From a checkpoint of a small mixture-of-experts model trained on Wikipedia: vocabulary 6054, 6731 steps.
Below are experts of layer 3 (counted from 0) of a mixture-of-experts language model. Rows are named router (the router's row for the expert), gate (a neuron's input weights, with its number), up (a neuron's input weights, with its number) and show model dimensions 0-255. Each number is 200 + 20 x the weight over its row's rms, rounded and kept within 0 to 999.
Before each expert's rows: a language model's description of what the expert responds to. This comes from a sample of Wikipedia text that the model never trained on.

# expert 27
What it handles: Capital letters, acronyms. Single capital letters inside abbreviations and acronyms (MLS, LSK, M.A.F.I., A&R), plus country names like US, UK, Germany.
router,174,219,194,205,170,196,226,210,170,204,174,164,183,204,176,206,236,232,202,195,199,233,211,184,204,206,202,204,215,190,187,202,180,193,202,201,206,165,219,207,243,215,190,184,199,178,197,177,200,179,199,176,203,207,195,189,178,204,183,245,205,180,219,173,168,209,203,178,203,191,185,224,190,197,198,178,209,198,203,239,237,194,190,181,187,203,198,179,194,231,192,228,198,184,215,230,194,216,192,209,210,210,202,167,152,177,184,158,169,178,207,202,144,181,195,180,202,220,222,241,187,175,162,175,216,188,213,209,197,191,202,190,216,206,149,256,182,217,213,201,192,186,220,187,200,193,230,185,201,223,198,236,197,186,189,217,188,215,229,211,203,226,160,188,204,199,186,194,204,200,176,192,181,215,192,241,219,233,171,212,224,213,234,205,176,187,189,212,205,202,221,201,238,198,197,206,201,176,199,214,200,178,221,226,207,209,217,188,199,190,173,212,225,199,203,197,228,231,182,205,195,220,191,219,219,187,235,186,231,178,153,189,224,248,189,188,222,195,225,199,246,201,175,154,189,186,187,227,198,205,223,212,214,167,212,193
gate2,207,191,220,209,164,204,180,209,206,197,229,236,227,213,212,183,241,205,221,176,219,194,206,190,180,183,196,190,204,183,190,199,208,223,232,214,196,189,178,171,205,193,204,186,196,204,199,237,170,223,229,165,215,227,183,236,231,178,202,172,193,191,206,215,262,198,177,180,199,188,215,214,222,229,219,184,193,220,186,176,211,201,190,202,184,192,204,207,201,232,164,184,239,210,194,197,204,218,176,206,227,229,201,214,190,204,182,164,216,207,199,186,220,240,215,218,221,184,204,192,174,197,197,201,214,219,227,190,210,191,200,231,178,210,138,228,217,231,205,210,184,204,210,168,206,216,206,164,215,190,189,184,226,206,233,196,221,193,185,155,206,198,237,201,189,194,209,193,196,204,197,224,177,190,206,206,164,209,195,195,195,202,181,185,181,205,161,211,203,209,184,214,211,218,228,173,199,201,183,168,184,163,197,184,194,231,178,238,196,203,216,175,221,163,253,201,195,183,211,181,254,217,153,192,218,195,223,174,234,189,203,193,220,211,220,196,174,212,220,251,169,208,199,202,196,196,212,223,221,231,207,211,202,200,216,194
up2,191,225,219,185,241,210,211,202,177,185,213,165,206,201,200,183,239,194,232,186,261,186,204,214,222,222,195,199,192,238,210,173,185,180,211,173,186,227,201,181,211,256,213,195,197,185,200,208,216,220,171,220,228,194,217,206,195,227,212,168,171,200,216,208,215,207,195,165,195,175,226,197,182,182,180,216,200,208,191,221,215,203,194,210,167,184,159,186,160,184,171,190,217,171,236,204,231,225,223,217,210,227,171,182,178,210,243,191,189,219,207,206,233,216,213,189,204,198,225,223,190,179,173,187,205,194,163,194,188,205,173,197,213,177,207,171,207,231,181,195,194,235,198,200,136,182,202,177,200,188,197,202,193,178,223,164,183,196,178,242,176,200,214,195,183,178,212,160,205,219,243,200,210,195,189,211,242,186,185,204,212,211,248,175,195,223,207,161,185,192,173,203,180,203,196,195,201,231,181,199,199,226,223,200,162,194,197,217,221,176,184,225,192,210,196,210,208,200,167,222,207,200,215,200,219,212,209,162,191,211,224,198,206,204,192,183,204,182,200,208,210,211,218,190,189,205,197,203,186,159,190,234,213,175,201,186

# expert 29
What it handles: Single capital initials. Lone initial capital letters or short first pieces starting a word or name, such as B-alsa, N-GR, L-isieux, No.
router,185,225,199,227,225,193,214,166,188,190,197,214,210,211,291,198,216,226,184,232,197,180,192,188,196,202,227,234,189,179,197,185,188,185,199,202,204,197,167,173,165,207,212,211,219,188,170,175,196,186,179,208,175,187,229,208,200,186,183,203,203,187,203,178,210,215,221,231,213,224,162,205,219,205,180,195,239,222,191,193,179,196,187,205,196,207,172,177,192,187,221,232,187,194,231,198,218,195,145,223,190,207,213,214,218,212,209,216,200,213,190,184,208,216,185,212,201,221,216,208,190,194,206,204,230,249,210,212,191,216,208,211,211,183,230,177,218,186,219,197,191,207,182,192,188,204,196,217,180,161,175,166,216,242,219,216,202,166,213,265,225,199,172,211,230,187,203,206,205,225,189,198,225,230,211,198,213,196,192,190,208,202,174,182,178,224,224,211,213,192,202,200,241,206,219,219,177,149,181,185,190,207,192,177,185,231,242,221,200,217,229,215,214,181,205,207,207,208,191,208,177,198,179,227,180,185,234,240,189,205,177,201,202,188,186,227,211,222,155,173,225,218,207,211,210,167,196,220,197,218,228,208,177,179,191,202
gate0,196,203,198,191,187,213,216,206,196,169,217,215,215,216,227,164,224,224,200,213,200,181,172,185,200,206,227,224,242,200,204,233,178,193,191,226,202,201,188,216,182,155,207,240,168,205,196,178,200,219,187,198,198,200,173,187,189,220,198,197,181,173,185,192,184,195,201,204,193,174,229,231,233,235,218,196,183,184,197,216,207,213,148,210,181,227,190,213,191,190,203,202,201,211,229,213,208,163,209,203,173,163,229,200,200,212,241,205,176,205,206,196,198,175,152,203,192,206,204,174,201,218,203,188,199,212,169,219,230,208,177,206,191,199,181,178,234,179,217,215,226,170,170,201,198,186,202,243,212,209,211,191,223,188,221,208,225,179,209,233,225,188,215,187,210,197,200,156,185,242,229,210,203,209,195,218,194,204,224,210,196,147,181,216,203,164,181,191,214,189,225,211,180,201,190,236,189,167,183,188,217,187,208,191,245,240,192,210,185,206,197,168,216,192,183,208,171,187,172,182,203,181,210,217,222,214,204,207,192,220,211,224,178,195,226,150,209,213,194,183,202,182,188,172,207,215,209,147,203,240,217,216,214,249,192,230
up0,181,212,207,202,182,201,197,190,191,204,232,200,196,240,232,197,238,211,206,206,209,202,197,202,207,200,213,207,176,215,217,208,240,215,213,219,192,197,191,181,169,175,224,208,190,180,215,201,207,204,174,227,185,211,212,165,201,214,168,200,222,203,220,196,229,204,202,206,188,216,165,219,225,236,213,228,227,198,215,200,197,223,220,241,205,206,188,204,224,197,214,214,193,176,168,215,184,194,194,228,156,165,202,179,206,214,190,183,244,233,205,186,196,169,203,211,187,200,207,187,195,263,192,225,197,213,174,188,215,165,184,195,211,214,204,207,215,230,200,201,229,182,219,196,177,193,141,160,178,203,183,171,209,215,202,208,223,164,199,182,210,213,191,231,213,183,182,199,227,190,217,198,203,216,189,203,205,154,167,176,203,242,220,184,191,187,219,210,220,175,215,183,171,207,227,209,170,181,179,212,176,201,181,210,239,205,211,225,178,186,217,175,214,198,192,230,201,187,185,226,177,199,189,189,174,231,219,178,180,187,195,205,242,211,190,219,237,193,227,191,240,205,206,162,178,216,210,172,256,203,195,225,207,199,216,180

# expert 17
What it handles: Hyphens, name-initial capitals. Hyphens in compounds (by-election, in-store, Under-18), plus copulas was, is, became and place-name starts like New, North.
router,199,198,208,197,186,204,203,161,231,176,219,198,230,195,213,173,223,197,218,202,235,177,193,180,191,227,188,218,204,212,200,180,209,200,219,214,163,187,186,211,208,197,166,196,194,170,165,208,199,238,238,214,211,181,187,237,242,172,203,186,166,175,214,183,216,188,216,204,204,228,154,223,189,214,207,215,177,197,216,183,234,198,214,224,226,196,191,204,223,228,186,227,177,149,214,174,205,221,188,212,189,229,197,206,193,167,195,224,202,190,233,206,215,210,175,215,171,176,192,170,238,187,160,204,223,236,185,193,203,196,218,199,208,181,199,235,195,190,217,204,181,207,238,221,220,157,193,204,223,200,210,211,212,231,238,219,203,214,209,242,196,198,214,217,207,190,199,236,201,196,220,177,218,227,234,192,218,194,217,203,169,197,223,202,206,231,206,200,211,187,176,233,222,220,188,211,193,175,190,195,224,206,207,202,208,219,238,215,162,176,213,188,234,173,217,203,201,174,211,219,230,152,168,182,203,193,191,209,232,199,236,199,204,182,204,226,182,206,187,217,161,214,222,165,185,202,225,210,214,182,199,189,208,194,188,199
gate0,201,174,180,181,193,222,180,173,205,182,166,201,231,243,193,212,183,213,179,210,189,220,153,243,182,225,214,208,198,180,197,244,196,247,218,213,204,206,200,194,153,174,208,216,184,218,236,186,195,206,230,204,203,170,192,187,200,207,188,180,229,206,195,229,228,196,209,196,235,192,198,231,197,201,189,178,162,186,201,207,199,148,203,187,210,167,187,178,197,181,182,207,201,226,189,199,193,209,168,202,192,168,179,199,190,219,175,172,186,198,226,223,213,227,209,242,166,205,162,210,189,210,226,216,191,212,199,185,230,200,224,229,218,167,183,224,210,181,207,193,221,178,219,193,194,240,167,193,204,250,196,209,196,192,224,214,167,199,233,205,208,179,212,176,179,207,197,217,201,201,159,189,188,197,173,202,202,245,211,190,197,193,225,215,205,175,194,216,240,221,171,199,218,206,203,187,210,189,192,196,206,208,203,192,213,184,226,203,197,199,241,198,193,232,248,222,200,195,163,199,220,203,159,190,181,228,186,185,229,198,193,205,175,211,204,196,204,193,192,178,184,205,168,185,193,203,197,192,197,213,168,163,205,189,171,165
up0,181,236,196,220,208,212,179,221,207,204,211,203,145,151,185,238,166,177,194,170,210,159,227,175,221,178,211,220,212,208,211,150,199,193,204,208,199,169,200,160,211,201,206,203,203,227,181,232,187,209,163,159,204,194,218,179,197,192,193,217,190,212,219,168,220,188,194,204,201,183,191,194,185,207,202,215,238,200,208,228,179,198,155,176,190,219,188,247,192,219,188,207,208,199,182,185,205,179,210,224,227,175,195,218,192,201,232,220,191,220,187,204,206,186,203,208,220,211,198,210,209,159,190,218,195,205,169,218,210,243,177,238,191,230,192,194,208,175,192,214,203,192,196,207,180,182,192,233,239,186,199,205,177,198,207,203,178,206,185,193,197,186,215,227,142,214,226,201,216,196,213,221,174,207,161,224,142,195,165,229,164,210,201,213,206,206,206,204,242,202,212,208,195,161,186,206,214,218,186,195,225,175,228,203,187,202,229,191,170,203,205,180,200,188,187,238,185,185,223,237,168,215,181,213,207,176,227,207,182,192,202,193,188,202,212,231,208,224,197,174,204,199,217,197,211,169,192,175,201,200,191,211,176,227,206,181

# expert 20
What it handles: Pronouns, line starts. Subject pronouns he, she, it, they, table pipes and hyphens at line starts, and prefix pieces after un-, dis-.
router,229,213,157,200,232,229,170,217,203,170,217,155,204,188,194,183,209,183,223,194,192,204,208,200,197,212,172,183,179,183,218,224,230,237,185,215,208,186,198,204,161,203,226,188,205,166,204,151,235,192,205,196,191,180,206,188,242,202,203,202,223,189,181,199,189,218,221,224,230,209,204,181,205,194,209,174,227,166,200,183,185,206,184,204,224,188,176,188,232,172,218,227,178,169,183,238,173,167,195,198,199,182,179,203,191,234,216,189,191,194,206,190,195,172,187,223,187,167,227,231,174,212,246,193,245,210,206,190,160,207,205,197,213,181,175,189,197,173,203,213,173,205,200,192,208,164,194,199,189,187,217,174,177,231,194,197,184,170,190,210,172,210,184,242,195,195,190,181,196,221,204,189,172,188,218,203,219,179,207,184,187,204,224,219,199,198,224,208,192,190,191,174,197,213,238,195,187,159,206,217,205,208,224,208,204,167,203,201,150,183,181,202,229,180,189,204,182,188,168,230,218,226,213,212,193,208,201,231,200,212,214,188,206,206,206,188,238,211,191,201,192,199,186,203,208,179,252,204,234,207,206,253,168,212,168,229
gate1,182,204,198,222,172,203,139,209,183,225,182,186,216,218,198,211,204,202,189,197,196,206,222,178,200,195,182,190,197,201,205,165,222,211,213,188,197,216,207,196,249,214,193,214,214,169,181,220,207,235,223,183,176,197,163,207,239,179,214,226,184,222,203,194,201,189,190,177,188,218,196,220,207,196,187,194,220,191,217,196,179,205,197,223,207,168,194,156,144,226,193,210,197,210,204,169,202,202,235,192,208,201,163,207,161,182,229,168,250,191,233,195,257,209,221,230,197,194,221,195,183,204,198,176,216,187,194,198,198,194,210,214,203,208,220,173,208,217,259,201,228,222,178,206,226,182,213,196,189,224,198,205,231,216,176,175,197,195,175,190,219,191,188,179,176,171,225,217,228,188,201,169,251,224,210,194,207,204,191,214,187,209,240,231,203,203,182,187,219,167,186,178,187,203,209,208,219,186,177,194,216,192,205,202,207,190,174,181,223,212,199,201,235,175,170,182,187,198,196,182,211,203,169,188,159,234,218,191,224,200,192,191,233,232,192,217,213,216,187,197,192,177,202,189,244,196,213,213,221,180,193,201,212,188,149,228
up1,217,178,193,216,200,183,192,199,167,214,173,171,174,220,172,190,209,198,201,221,205,234,188,224,140,180,220,196,193,186,235,217,198,236,213,239,229,223,193,216,246,195,195,192,183,203,187,200,186,201,202,175,178,204,180,206,169,187,210,212,223,190,189,199,220,192,210,209,167,194,206,225,190,191,174,222,184,195,212,241,233,206,210,224,180,189,181,203,209,188,148,194,214,235,170,183,207,178,187,192,183,210,181,234,215,198,207,206,187,206,200,223,203,197,168,202,214,193,186,195,225,208,192,219,202,189,212,223,177,217,182,212,209,201,215,216,200,160,204,208,211,200,169,188,178,239,204,190,198,218,222,218,173,199,219,173,206,170,206,226,180,167,206,193,203,225,193,194,195,230,213,169,240,160,162,201,193,193,180,205,171,173,195,209,183,223,198,215,188,164,207,191,191,165,208,241,183,192,236,221,220,195,221,203,168,218,174,219,176,193,232,198,216,184,197,203,174,197,209,241,202,195,177,213,210,214,184,204,188,187,186,200,199,142,203,220,209,169,207,167,174,216,213,187,201,248,214,210,205,212,195,225,220,253,193,168